config = dict(
    n_experts=40,
    experts_per_token=1,
    d_shared_expert=0,
    activation='swiglu',
    moe_layers=[0, 1, 2, 3, 4, 5, 6, 7, 8],
    routed_scale=15.2,
    lr_router=0.00253,
    n_head=6,
    tie_embeddings=True,
    lr=0.00221,
    beta1=0.95,
    seq_len=256,
    train_tokens=762400000,
)
Below are experts of layer 4 (counted from 0) of a mixture-of-experts language model. Rows are named router (the router's row for the expert), gate (a neuron's input weights, with its number), up (a neuron's input weights, with its number) and show model dimensions 96-191. Each number is 200 + 40 x the weight over its row's rms, rounded and kept within 0 to 999.
Before each expert's rows: "comes after" lists some tokens at least twice as common just before its tokens as in all text. This comes from a sample of Wikipedia text that the model never trained on. Tokens count by the router's weight.

# expert 39
comes after: ",", " Al", " Ar", " al", "2", " El"
router,213,185,124,193,194,215,139,175,153,258,238,178,134,160,204,178,129,139,217,181,196,157,199,171,259,188,231,189,129,185,269,275,206,235,188,219,193,262,184,210,138,244,199,140,189,209,256,239,224,193,226,118,193,210,220,125,152,258,179,260,267,207,147,199,232,161,230,198,182,266,164,197,211,186,149,207,195,252,184,264,238,177,166,177,104,158,259,218,121,225,221,222,279,206,142,165
gate7,246,213,195,213,224,198,154,144,173,272,201,289,239,177,231,151,233,209,193,245,193,260,225,219,172,195,192,237,196,190,268,200,258,180,305,214,192,192,176,301,165,234,166,204,213,257,182,227,196,89,181,218,198,175,210,190,194,167,232,183,220,173,161,243,229,179,265,155,140,205,205,238,210,266,165,266,191,231,192,161,172,200,195,144,181,295,238,194,129,262,237,190,263,225,191,191
up7,255,259,247,211,231,124,167,147,203,205,242,247,162,188,149,288,139,200,155,241,147,252,135,232,178,184,216,166,191,288,148,208,173,291,184,175,265,201,213,217,120,205,212,238,220,164,245,189,207,206,214,241,178,201,159,139,250,260,176,176,250,131,256,198,215,263,222,168,231,141,195,181,217,154,208,204,201,221,176,227,182,145,179,288,207,233,248,152,141,197,182,254,203,160,219,193
gate8,196,182,159,253,218,190,249,275,203,261,207,234,207,222,221,193,187,194,163,193,232,243,146,197,246,219,191,215,181,190,173,134,180,187,240,185,188,147,150,193,279,219,167,188,165,205,182,211,191,102,220,242,201,211,274,185,132,180,257,230,171,212,236,223,205,195,240,237,220,187,219,199,240,203,96,229,156,293,218,215,243,204,229,245,209,181,194,192,122,180,182,141,165,253,238,193
up8,257,255,198,240,280,200,174,208,185,176,185,218,135,196,208,217,238,153,155,220,244,229,190,287,269,191,252,139,189,194,101,210,155,229,180,248,234,160,235,205,171,129,137,271,205,240,214,202,214,224,280,133,123,200,165,131,171,181,235,289,210,172,166,135,159,183,208,184,187,143,182,198,196,207,234,258,208,194,187,142,205,153,248,193,162,170,172,261,212,214,168,133,232,190,196,192
gate9,211,148,174,213,211,223,214,208,159,257,205,196,198,228,206,169,156,196,207,236,262,287,213,243,201,181,237,232,238,197,78,231,187,156,155,179,137,210,182,166,140,158,115,267,187,201,186,166,189,193,236,217,178,234,233,171,167,239,156,208,129,184,163,159,174,183,176,200,207,178,204,249,242,171,310,257,296,124,219,144,209,144,182,209,214,259,174,224,168,219,160,220,215,231,204,249
up9,236,150,197,248,132,254,198,206,191,241,191,176,229,175,238,97,144,193,244,196,205,212,263,202,233,140,241,210,213,198,141,228,276,195,216,207,115,166,200,177,147,314,215,137,228,183,155,188,174,207,220,219,203,240,224,205,147,245,173,198,232,233,114,190,192,206,202,224,225,204,235,272,213,249,215,269,158,216,233,282,136,231,203,195,157,207,236,192,180,165,175,241,221,233,271,152
gate10,233,164,160,227,116,181,205,141,281,162,191,171,272,207,210,194,201,160,202,209,198,224,184,190,157,234,168,201,163,179,173,168,165,232,245,246,213,190,213,215,244,149,190,232,187,208,203,169,188,245,189,158,153,203,182,205,207,302,132,180,126,159,172,270,221,206,154,184,241,215,286,243,225,145,227,212,158,285,165,179,163,261,198,220,152,136,190,207,221,290,189,207,268,125,206,153
up10,224,213,228,137,276,257,210,196,222,205,202,248,159,173,187,207,343,214,205,141,202,213,201,163,195,227,224,135,270,171,232,131,202,194,217,203,166,200,164,180,193,184,136,188,242,105,252,207,250,216,230,249,166,123,166,236,251,177,318,175,265,227,209,181,248,141,197,257,188,171,217,197,216,196,209,216,244,144,180,130,151,144,132,109,200,209,215,223,143,241,269,134,158,195,186,194
gate11,157,219,216,230,146,182,172,198,267,246,185,133,209,128,206,284,223,233,183,212,251,219,204,210,251,180,147,240,215,238,227,288,185,289,284,169,214,193,247,220,210,248,239,128,226,242,221,252,193,249,215,233,227,230,154,148,233,167,145,204,177,209,247,232,210,167,257,195,226,213,160,169,263,277,151,225,259,223,184,161,266,200,231,172,124,226,160,249,195,219,161,226,266,233,168,196
up11,231,192,212,234,181,206,240,209,150,216,236,250,190,262,231,149,245,206,206,171,199,230,192,179,168,193,255,141,177,238,120,198,217,166,165,252,191,187,236,160,225,157,187,259,201,197,249,207,245,165,252,205,216,163,229,180,95,133,292,216,270,247,258,148,178,223,166,222,173,256,215,226,222,148,191,168,197,210,187,209,125,242,224,186,250,163,235,143,152,252,245,135,162,218,215,243
gate12,115,176,106,117,190,193,167,201,186,147,192,197,192,148,263,208,184,183,209,162,183,178,207,195,177,146,231,224,210,170,199,192,212,204,170,233,155,93,185,226,152,228,191,240,209,257,139,257,183,215,122,217,156,143,266,209,216,185,217,177,178,170,102,194,208,256,195,129,170,155,194,205,211,210,175,222,199,236,131,166,201,274,268,226,190,203,214,186,211,214,224,186,199,248,106,227
up12,181,192,243,217,108,250,217,230,237,224,219,204,166,223,184,263,216,168,222,207,276,235,148,215,251,206,205,203,272,306,193,195,204,193,203,245,178,202,280,233,229,191,195,173,221,196,184,207,257,155,150,141,115,178,228,190,257,228,142,177,141,194,217,158,207,238,126,140,261,151,206,148,212,145,199,234,154,193,195,179,235,189,238,129,228,224,233,170,145,134,250,216,225,96,233,185
gate13,187,203,155,165,124,252,168,160,189,130,230,168,137,190,179,163,258,271,176,214,206,186,188,185,147,225,217,265,234,170,200,214,155,235,174,189,258,279,234,264,190,275,151,262,194,208,207,213,170,216,212,216,197,251,204,237,226,247,200,250,237,212,141,195,169,165,152,216,162,197,260,256,184,212,220,235,234,98,203,239,198,136,166,223,201,153,154,223,271,212,202,245,174,181,136,165
up13,138,175,240,224,174,182,210,206,146,225,240,259,187,210,144,175,203,218,204,210,237,225,161,178,105,253,192,263,162,226,125,262,290,236,176,172,199,280,129,191,207,209,165,184,179,225,207,203,214,212,129,188,208,227,145,238,186,158,172,237,198,218,194,204,181,210,222,200,144,215,206,162,176,256,148,199,190,257,209,164,234,153,172,261,170,207,168,112,234,212,152,219,245,262,310,139
gate14,209,202,303,167,208,262,253,328,159,156,196,257,116,262,225,170,222,193,188,244,223,196,170,195,241,139,243,171,277,230,237,262,199,248,231,141,215,141,191,195,216,137,248,156,243,175,201,156,158,186,189,214,229,202,179,224,192,262,204,251,214,214,214,232,177,240,249,153,260,153,294,179,176,157,235,229,185,160,222,199,193,245,234,154,203,147,174,264,181,174,172,239,172,165,237,240
up14,268,145,194,262,212,135,239,140,211,269,247,205,115,164,175,247,167,212,262,155,133,203,213,241,209,192,218,162,159,192,221,174,154,180,153,154,182,292,177,215,224,156,194,206,197,241,145,263,162,176,291,213,263,195,216,200,166,188,173,178,184,204,227,275,178,197,152,199,238,259,168,182,276,201,143,231,91,212,219,180,232,99,212,166,167,217,169,208,186,257,172,130,218,174,214,237
gate15,273,163,168,247,181,260,221,115,204,204,224,179,241,180,151,252,148,229,169,179,187,248,189,169,209,194,192,136,183,185,196,143,195,155,189,191,157,155,179,215,118,145,155,203,246,167,176,222,177,232,304,233,286,212,152,201,184,189,183,229,200,215,221,190,195,150,194,209,143,140,225,309,157,283,167,239,183,233,194,262,166,215,216,203,227,241,262,180,224,240,179,238,238,191,216,213
up15,163,211,194,151,213,255,234,306,206,153,188,178,221,280,182,207,127,302,249,215,201,213,197,222,216,212,158,242,371,152,245,227,164,184,184,203,262,235,222,201,241,224,203,283,206,174,236,257,190,159,202,203,181,185,157,180,262,154,263,186,232,208,160,270,200,190,275,217,198,289,192,257,155,164,203,155,190,211,202,163,227,223,192,191,178,245,209,255,218,207,215,224,159,209,145,277
gate16,149,221,207,111,212,157,152,232,221,174,207,263,233,199,200,256,215,263,195,272,232,203,274,189,237,163,225,220,140,159,245,207,187,233,215,137,238,237,206,215,235,264,182,216,273,132,218,188,254,289,181,162,248,218,270,164,166,273,212,225,202,177,221,237,184,143,166,202,216,168,196,240,200,217,169,257,200,229,221,216,212,98,131,96,177,234,270,217,152,253,153,199,201,245,181,234
up16,134,214,194,265,167,213,119,149,212,202,250,188,191,191,202,164,215,207,209,230,293,230,251,218,188,161,215,223,210,177,237,185,182,189,199,241,189,227,311,197,190,280,136,195,200,195,204,195,283,310,220,208,180,139,226,219,234,214,176,156,183,251,158,228,212,45,156,169,178,178,191,254,247,195,186,190,206,169,191,244,170,255,211,274,187,207,145,182,271,264,249,121,240,185,211,182
gate17,218,214,254,128,254,216,172,233,208,194,242,149,136,245,231,250,222,143,189,163,155,257,196,215,206,155,244,150,230,256,223,214,151,157,229,215,277,154,143,251,206,230,204,217,210,183,214,203,217,105,271,227,217,214,239,269,167,215,226,206,200,208,190,149,182,152,206,167,329,204,172,180,223,220,196,200,171,194,204,244,192,170,187,171,195,236,178,179,183,194,177,201,137,261,201,229
up17,203,201,241,226,145,182,149,175,193,292,201,237,202,173,248,243,188,129,154,123,184,187,176,212,233,268,132,196,239,185,165,207,257,275,162,171,214,220,268,226,209,215,197,226,286,184,271,227,140,246,178,189,122,190,129,175,242,214,168,150,175,249,200,161,212,147,163,251,248,210,199,219,220,210,178,213,186,217,183,234,225,215,237,190,208,154,140,165,202,212,272,186,245,191,263,176

# expert 30
comes after: "\n", ".", ")", ").", "\".", ".\""
router,278,174,238,124,243,237,177,223,251,141,216,160,150,114,188,161,188,178,198,203,197,202,202,218,243,196,266,198,110,137,184,216,218,194,181,282,161,222,153,171,192,215,188,185,142,185,198,177,207,242,125,237,201,229,201,203,169,149,142,196,224,187,240,222,219,208,100,246,146,198,174,236,257,134,199,206,191,187,240,98,202,238,122,152,218,241,202,152,181,268,178,158,205,234,269,301
gate8,178,217,101,143,194,207,152,264,237,222,198,230,209,265,138,271,155,195,176,188,253,161,203,202,232,226,154,188,204,184,196,252,168,137,212,169,226,140,206,251,277,202,214,290,257,198,174,192,158,231,173,174,244,163,191,190,223,199,212,174,242,205,181,233,225,170,197,192,182,157,190,214,166,225,190,219,183,311,147,180,270,267,211,58,192,256,206,251,268,191,207,270,314,209,226,159
up8,110,208,173,146,165,183,215,135,225,228,187,228,228,239,197,212,268,184,204,225,262,188,113,168,204,188,132,242,219,165,322,179,182,251,133,257,223,210,235,177,205,198,191,266,161,166,191,189,196,131,190,204,217,261,221,235,242,247,185,177,167,209,229,262,194,166,163,189,194,194,228,179,172,246,269,182,232,168,184,216,186,241,216,205,242,222,237,173,213,181,205,227,195,212,199,206
gate9,182,223,212,258,189,235,255,190,190,231,229,232,219,255,182,167,199,192,147,159,158,144,209,235,147,240,273,247,257,184,253,182,320,224,165,224,204,220,240,258,252,173,256,286,194,156,199,180,145,170,239,138,226,210,252,162,181,199,117,231,218,256,244,198,181,88,185,204,232,152,243,228,180,208,186,179,117,283,172,214,132,273,155,205,225,169,127,213,237,213,182,131,242,164,149,197
up9,262,138,176,242,171,195,178,179,167,243,183,237,224,176,294,228,236,192,194,197,174,160,245,280,285,215,212,206,188,212,132,235,226,252,190,163,176,199,204,244,212,224,198,125,195,300,212,191,191,167,214,208,239,180,222,164,194,138,193,217,209,267,194,173,141,195,244,125,192,128,216,245,186,195,167,147,199,224,208,208,211,155,194,174,214,152,208,187,229,220,207,186,270,199,182,206
gate10,160,204,137,236,173,198,150,240,181,205,183,193,279,218,151,131,250,186,144,238,246,189,313,187,234,110,200,196,167,220,277,179,206,217,188,206,199,237,209,196,235,186,192,229,135,90,170,187,203,239,240,168,173,180,196,251,249,140,193,217,186,191,228,211,208,264,216,212,253,153,283,219,226,215,192,191,258,135,220,195,211,250,171,216,148,169,169,227,230,154,187,208,121,237,185,188
up10,179,236,222,167,202,259,236,130,211,214,249,217,160,158,214,136,175,130,247,240,135,234,106,233,178,234,209,173,186,198,161,168,274,189,200,151,268,246,117,219,164,242,273,215,138,219,205,224,150,200,252,217,258,176,180,156,268,255,149,146,250,200,220,144,180,216,199,167,193,225,188,193,208,178,186,200,161,267,240,227,232,184,260,166,189,220,152,170,214,276,232,285,270,127,142,208
gate11,273,174,251,267,214,306,187,253,204,193,210,215,186,176,229,153,204,228,200,150,185,230,233,281,189,157,115,212,199,151,164,238,227,223,187,144,187,176,203,188,143,191,256,264,238,181,209,263,159,188,279,215,139,251,271,143,116,141,145,254,236,260,202,180,193,142,240,139,176,239,200,181,218,195,130,194,196,216,190,205,94,313,207,240,189,238,116,222,195,276,239,126,163,240,199,210
up11,162,170,274,207,212,254,251,194,202,248,213,178,186,172,193,147,193,234,194,197,271,160,186,210,186,192,203,248,195,207,189,126,141,296,143,172,236,178,217,201,113,220,246,233,223,162,178,200,204,140,234,144,144,202,240,178,131,205,185,230,226,283,200,144,178,223,153,196,192,208,234,246,186,225,186,264,221,178,244,173,221,285,191,201,189,270,160,214,184,239,243,187,185,213,209,240
gate12,116,125,248,232,191,242,173,226,225,309,227,142,205,175,185,225,158,156,152,227,202,170,206,213,199,200,165,157,238,219,175,266,210,218,173,211,194,237,174,195,194,233,159,231,221,237,200,152,260,179,245,231,244,205,114,194,227,179,222,254,196,279,164,194,179,185,172,206,207,178,228,174,221,238,222,224,231,169,277,173,186,150,182,245,200,145,173,217,142,207,118,188,259,214,162,117
up12,207,189,189,223,262,174,194,138,224,143,200,135,236,172,232,184,181,142,169,294,121,139,158,215,115,279,236,230,155,208,231,254,192,234,199,174,120,237,150,191,169,166,190,237,176,259,191,186,176,207,194,256,215,215,206,182,205,185,229,142,141,210,155,227,193,187,244,169,198,187,181,161,240,233,243,208,220,217,184,169,229,173,208,208,175,211,161,234,250,213,173,227,251,249,141,183
gate13,237,291,158,226,159,251,173,216,233,139,200,209,178,161,251,153,235,260,189,154,175,247,225,203,258,166,242,140,173,230,186,240,216,192,244,209,246,279,232,167,268,169,252,244,109,92,239,204,255,222,197,189,122,177,231,192,106,173,179,206,222,284,219,186,209,220,196,200,195,215,209,240,235,189,163,168,220,177,167,251,198,165,240,229,247,239,242,201,197,265,203,206,210,193,212,219
up13,282,196,242,175,162,190,165,140,172,170,172,298,239,186,266,205,211,211,254,197,144,186,154,173,130,191,180,183,144,191,199,148,242,176,195,165,197,143,203,203,185,194,234,164,255,263,144,226,233,224,236,202,172,208,196,238,175,218,251,208,262,190,175,145,184,255,191,264,251,204,182,163,195,126,198,227,236,83,226,167,214,230,174,287,271,250,285,216,192,222,178,147,188,271,224,147
gate14,160,218,231,220,224,250,204,250,263,233,202,226,190,163,286,269,167,204,237,141,266,219,198,193,220,276,202,138,194,212,148,188,153,165,190,188,240,199,207,170,198,159,214,129,196,271,165,166,190,236,187,196,176,200,237,182,199,148,183,214,199,175,241,217,197,172,192,168,121,246,218,151,190,207,236,171,205,170,151,195,170,256,241,190,161,228,167,279,207,269,297,190,148,191,201,146
up14,263,219,190,253,176,222,240,184,225,154,215,180,172,184,196,169,185,230,152,271,248,262,311,156,251,200,254,188,177,188,124,240,186,193,250,204,260,204,241,222,203,194,145,188,175,264,203,191,142,227,195,185,185,314,145,127,139,157,179,227,203,198,178,183,106,255,206,180,149,253,226,181,209,147,217,152,190,122,224,272,190,193,221,179,197,216,208,256,203,242,181,162,161,229,214,184
gate15,210,160,212,301,248,180,315,190,218,230,251,196,221,207,223,183,206,178,250,186,180,196,149,243,256,176,264,226,197,246,177,243,258,162,156,154,166,241,165,262,183,212,220,197,192,137,229,205,226,180,210,190,228,192,230,256,149,202,138,275,160,218,230,144,183,231,235,175,196,225,207,210,234,245,170,260,225,187,246,261,207,218,229,239,168,173,175,175,188,198,218,204,186,206,130,273
up15,212,166,163,195,206,209,234,144,211,130,237,100,156,121,198,164,251,120,273,204,188,230,267,254,232,186,261,164,146,264,182,202,264,176,236,184,187,202,173,258,184,203,211,143,206,224,202,210,253,256,161,231,201,256,212,164,145,247,221,141,202,155,164,147,171,212,262,214,181,196,266,180,233,215,165,201,159,125,219,240,242,234,245,236,251,144,228,168,224,226,197,188,165,208,159,160
gate16,171,199,232,264,180,201,173,140,202,240,169,238,151,202,182,228,238,161,225,242,191,228,154,214,241,228,195,185,123,208,267,184,229,179,197,169,145,218,243,258,178,170,206,225,129,217,105,256,156,201,200,160,223,163,261,170,243,196,129,226,200,247,230,180,222,169,132,252,173,185,173,181,175,149,243,155,227,270,190,148,145,203,266,205,227,228,224,250,231,226,186,269,239,188,265,157
up16,200,208,185,223,221,249,226,164,250,202,170,167,192,191,171,186,144,238,174,244,113,181,111,211,195,249,210,218,182,136,221,228,218,134,237,177,255,224,128,240,247,197,242,275,180,165,146,133,238,157,145,235,236,200,257,171,268,162,157,182,133,214,262,131,189,170,113,244,181,251,198,110,205,157,213,237,220,211,210,180,150,210,201,148,204,176,226,250,195,197,195,243,268,215,177,222
gate17,196,194,124,148,231,202,238,155,201,182,166,154,158,178,145,273,122,181,222,183,156,203,145,242,146,171,156,192,217,189,275,181,208,279,200,185,198,215,159,179,193,180,185,208,160,175,211,246,180,166,214,224,242,141,242,274,261,155,207,197,216,172,218,167,165,241,221,208,264,200,209,278,205,213,212,182,259,177,156,200,197,168,283,226,266,144,266,107,164,86,162,220,250,194,154,259
up17,189,218,256,172,251,192,256,175,247,246,211,146,256,140,271,206,94,170,208,169,251,221,218,194,200,181,189,211,179,111,171,105,178,186,201,191,215,253,230,256,212,189,180,234,174,223,217,178,197,200,209,196,176,286,165,240,241,176,170,246,219,180,161,217,188,230,155,250,252,234,176,205,219,165,200,181,214,206,275,193,179,239,157,277,191,115,215,157,183,214,245,237,191,270,211,146
gate18,200,171,242,185,190,216,244,194,167,224,214,261,181,207,134,244,259,171,213,270,251,200,176,222,181,201,181,123,251,179,167,142,115,159,234,171,258,148,208,192,205,172,169,162,184,202,151,233,204,181,250,166,291,191,199,231,140,223,116,230,236,161,225,188,236,139,199,215,150,217,154,189,209,142,228,184,265,201,193,247,172,181,242,240,181,198,158,226,179,171,172,162,175,189,205,182
up18,261,190,254,210,169,173,269,183,259,180,198,282,151,206,158,324,241,187,200,245,247,197,245,231,238,198,193,120,210,188,152,161,150,244,214,179,223,124,115,157,231,210,194,202,156,178,200,249,275,199,195,237,263,212,206,251,172,193,177,194,261,205,192,276,233,134,216,69,141,201,201,220,195,157,263,160,260,184,155,193,194,185,263,211,175,239,172,243,198,178,273,189,194,196,135,186

# expert 25
comes after: " the", " a", " in", " of", " and", "=="
router,199,224,202,209,173,245,249,153,233,183,254,204,210,149,234,146,245,182,212,282,179,258,264,178,223,185,248,208,279,216,171,194,146,144,173,211,191,188,238,178,194,224,113,252,209,217,220,211,223,191,212,246,203,211,141,183,110,168,234,184,242,145,195,235,213,155,218,204,167,149,164,290,217,192,258,126,221,147,248,212,181,168,187,233,227,215,130,243,157,210,104,167,157,223,191,148
gate7,170,166,231,278,132,195,208,209,263,203,128,187,220,247,227,186,176,189,228,188,305,178,203,153,269,215,138,224,245,132,234,100,151,148,181,131,227,173,144,238,148,218,189,239,218,214,182,198,255,187,247,250,228,141,318,202,131,242,184,219,118,210,210,236,206,247,208,115,235,241,105,212,219,251,193,204,228,199,274,166,233,198,216,203,219,153,249,241,183,222,185,151,199,188,142,249
up7,235,199,214,190,165,177,232,229,191,251,177,182,171,244,216,200,199,246,227,227,255,245,207,221,242,234,139,234,192,181,146,210,172,144,163,265,201,188,71,209,156,169,163,216,241,180,210,216,201,196,244,217,250,231,276,288,149,150,158,212,133,174,205,247,173,153,224,166,202,212,231,258,169,191,193,197,190,241,207,193,173,234,318,98,271,201,176,211,235,180,203,227,192,204,121,242
gate8,207,202,211,221,225,148,242,193,242,196,185,209,214,224,179,214,164,244,202,119,241,244,203,193,142,257,111,203,222,233,259,236,222,194,234,171,159,275,174,209,219,147,194,249,145,165,158,191,177,243,183,125,163,209,231,236,239,198,221,178,227,205,155,177,132,177,241,90,144,249,268,183,174,161,93,200,158,162,236,117,211,136,141,187,292,190,203,183,225,206,222,212,259,168,150,157
up8,214,228,157,216,178,217,283,232,220,225,228,262,199,270,225,165,190,266,179,227,252,230,152,166,147,115,198,135,211,220,110,228,216,210,213,319,170,220,211,227,189,183,211,214,265,181,168,177,229,171,199,235,205,259,228,247,248,189,149,121,147,245,169,137,140,193,238,212,229,166,188,212,173,150,191,165,194,119,217,251,264,215,200,213,226,201,197,182,149,177,177,246,216,181,134,162
gate9,186,193,234,184,182,146,224,166,227,191,148,275,135,199,152,161,210,171,220,236,193,224,190,80,168,181,177,160,243,197,197,188,201,151,202,250,176,212,187,193,182,260,209,253,186,211,103,254,211,248,248,184,157,242,209,273,105,164,202,223,193,183,187,287,112,173,202,180,216,263,261,195,177,225,201,121,204,231,128,270,229,204,196,175,254,195,192,152,169,244,218,191,222,113,176,179
up9,190,175,175,170,250,235,150,228,238,209,232,163,269,269,252,247,203,229,189,138,198,159,151,257,195,220,242,217,197,196,185,183,251,226,183,135,181,206,154,198,177,166,159,192,195,238,197,189,181,156,250,206,193,151,214,164,225,245,173,148,139,247,235,158,280,206,208,219,179,126,201,159,210,181,183,285,155,169,297,99,172,219,191,223,147,208,211,227,206,216,213,160,236,278,212,242
gate10,202,251,209,150,132,203,165,282,147,220,155,145,137,211,212,167,261,152,187,166,245,241,207,184,225,142,226,116,213,106,331,139,158,234,202,213,235,177,168,209,156,203,159,177,213,205,122,194,250,137,160,197,176,166,183,245,200,188,205,283,266,195,197,283,234,217,190,182,209,192,193,185,192,150,212,234,276,211,272,182,262,188,222,185,176,306,181,212,266,186,207,157,218,228,180,182
up10,228,284,168,244,243,146,239,200,248,193,183,310,169,242,210,249,201,226,181,230,141,160,168,228,180,274,151,261,226,292,194,233,117,219,110,189,277,258,194,186,165,191,268,164,242,229,134,215,136,214,154,263,190,142,161,226,114,172,212,144,155,256,240,161,147,210,233,205,245,194,188,195,211,230,214,218,166,231,216,211,222,303,118,211,213,155,195,227,150,267,221,205,218,179,189,210
gate11,227,142,179,214,216,232,240,197,227,237,175,255,286,194,114,292,150,189,206,136,231,196,207,190,215,215,210,174,227,165,190,186,166,212,199,187,229,246,211,166,124,241,247,243,132,174,200,259,206,250,216,206,179,233,274,187,226,156,97,233,205,158,249,225,178,173,161,157,178,261,177,266,109,218,142,147,188,186,159,214,192,257,201,229,269,250,194,185,167,171,186,166,102,164,181,217
up11,184,209,204,209,181,204,137,163,217,220,203,216,248,232,177,221,170,182,145,163,179,208,294,292,200,196,105,184,208,168,268,226,199,220,196,252,177,231,254,250,218,217,233,230,181,150,155,269,215,172,134,202,190,248,195,151,214,146,238,196,129,235,129,176,182,247,175,226,216,251,112,235,225,207,206,197,209,165,196,175,258,193,132,209,253,214,243,161,244,170,159,190,193,184,194,150
gate12,213,166,180,220,163,247,171,181,277,182,159,188,259,143,119,244,222,171,209,170,191,173,225,194,215,178,216,195,250,205,153,196,188,157,186,240,195,137,228,200,194,240,245,207,205,169,190,170,139,251,196,187,172,265,150,181,155,196,161,185,90,223,188,236,212,187,169,185,171,191,254,235,162,254,126,146,133,154,210,221,193,264,128,235,233,227,192,172,170,119,123,122,170,188,184,194
up12,208,139,215,165,263,197,232,171,90,224,206,211,136,150,247,190,226,190,235,182,221,247,199,270,167,168,124,164,170,143,195,195,239,248,243,219,204,230,229,208,200,187,226,141,118,175,238,251,302,146,186,245,238,223,220,247,237,173,159,201,267,252,124,214,208,202,179,191,165,157,209,200,166,122,253,131,214,177,187,205,233,168,235,191,105,167,176,198,261,226,162,188,177,175,187,288
gate13,147,221,199,205,200,179,156,213,235,202,189,269,168,242,193,232,180,210,159,230,174,160,171,259,206,169,202,184,266,195,151,111,243,203,219,216,218,276,129,200,237,130,251,200,226,178,185,157,147,116,237,159,113,246,178,220,226,234,206,249,182,209,149,150,212,148,236,224,179,193,192,137,185,195,171,219,120,181,143,180,177,166,193,249,254,216,230,140,104,235,185,210,225,143,165,244
up13,99,175,150,179,253,181,150,220,229,188,209,205,235,179,217,194,179,198,171,225,197,184,280,253,178,178,264,247,165,184,200,143,264,214,207,252,176,190,200,195,149,199,148,208,179,229,231,241,161,126,188,167,79,252,179,143,211,154,216,179,188,248,186,133,213,197,183,255,120,170,191,175,257,189,220,196,161,202,132,195,160,262,200,264,188,261,207,219,199,244,186,206,159,207,155,236
gate14,213,213,183,273,239,250,203,213,236,186,180,256,156,164,184,173,173,199,147,167,291,195,210,157,158,215,159,242,130,171,211,215,186,186,171,178,234,176,228,163,218,186,209,202,185,199,252,191,220,202,283,148,184,190,188,192,210,196,222,319,187,175,178,177,189,246,218,179,217,223,167,184,233,247,71,234,189,224,323,73,121,170,174,162,126,143,285,212,272,187,148,110,190,184,254,192
up14,195,168,239,148,177,213,142,144,196,234,209,233,224,241,253,224,174,250,184,163,202,180,203,224,295,235,174,195,188,236,174,178,234,126,208,308,207,212,242,134,232,161,194,161,179,193,235,113,196,211,159,99,210,181,187,263,221,205,219,158,289,208,249,275,241,203,166,190,290,215,226,228,200,154,208,219,179,161,165,280,226,166,177,124,168,180,250,248,155,228,196,213,250,169,172,300
gate15,222,258,180,139,171,200,175,183,204,257,240,114,220,184,177,227,198,181,176,145,213,254,252,181,197,134,162,208,191,218,158,129,173,140,239,272,166,243,198,202,168,219,136,163,198,160,226,181,182,188,153,145,206,245,225,177,228,186,136,200,145,165,170,228,189,225,170,244,212,157,262,226,234,163,182,177,181,155,256,245,228,135,168,208,277,225,233,171,242,159,171,263,207,171,202,231
up15,189,138,144,216,247,264,163,252,139,217,191,178,250,192,252,230,161,192,240,180,166,182,185,191,145,163,155,194,146,282,180,256,225,209,147,272,205,126,228,242,191,191,195,264,270,239,274,227,100,222,260,204,224,167,182,259,276,150,210,161,164,215,207,208,324,213,175,122,208,175,205,180,128,118,184,183,167,242,228,176,216,156,198,201,171,229,139,238,226,168,224,143,212,209,144,176
gate16,167,131,164,182,312,195,206,213,264,205,139,199,277,163,225,154,99,265,181,215,198,212,160,147,169,185,214,205,237,239,157,179,214,213,151,184,137,157,169,185,166,210,163,206,225,226,211,120,219,145,209,234,189,224,273,195,151,172,263,161,177,307,202,212,255,266,218,135,233,151,159,145,213,177,228,228,208,210,261,199,222,166,287,287,165,235,181,174,209,223,96,229,192,215,195,235
up16,166,220,197,213,145,187,264,267,118,213,164,254,167,244,198,237,203,199,223,127,271,145,211,204,224,239,265,159,245,173,147,218,187,213,214,237,99,193,189,209,148,207,93,181,168,179,250,159,227,176,230,179,227,199,237,227,233,162,212,277,252,276,182,265,205,143,154,320,218,268,219,211,281,236,233,213,277,274,157,172,210,242,230,180,238,198,249,171,249,224,203,223,242,234,174,261
gate17,210,171,169,111,181,173,202,201,198,196,128,229,161,270,224,161,226,220,178,101,189,239,170,126,202,227,202,207,240,214,241,168,264,253,243,165,153,243,183,194,223,231,163,246,149,214,175,160,131,222,140,175,206,317,207,247,168,208,201,191,230,147,227,229,193,230,239,223,214,240,161,161,191,211,162,130,149,129,202,220,142,257,225,229,204,236,265,219,232,203,254,202,155,168,188,221
up17,167,172,227,173,197,174,242,178,203,241,177,181,228,257,157,139,173,120,167,227,197,302,236,220,262,176,270,174,227,213,125,310,224,126,202,120,148,235,209,173,229,197,126,233,188,218,208,261,179,238,136,274,229,241,209,215,171,261,218,228,255,237,222,257,167,244,179,267,220,199,195,215,113,213,218,139,240,121,171,210,118,184,233,230,237,209,213,185,108,312,195,205,127,228,138,243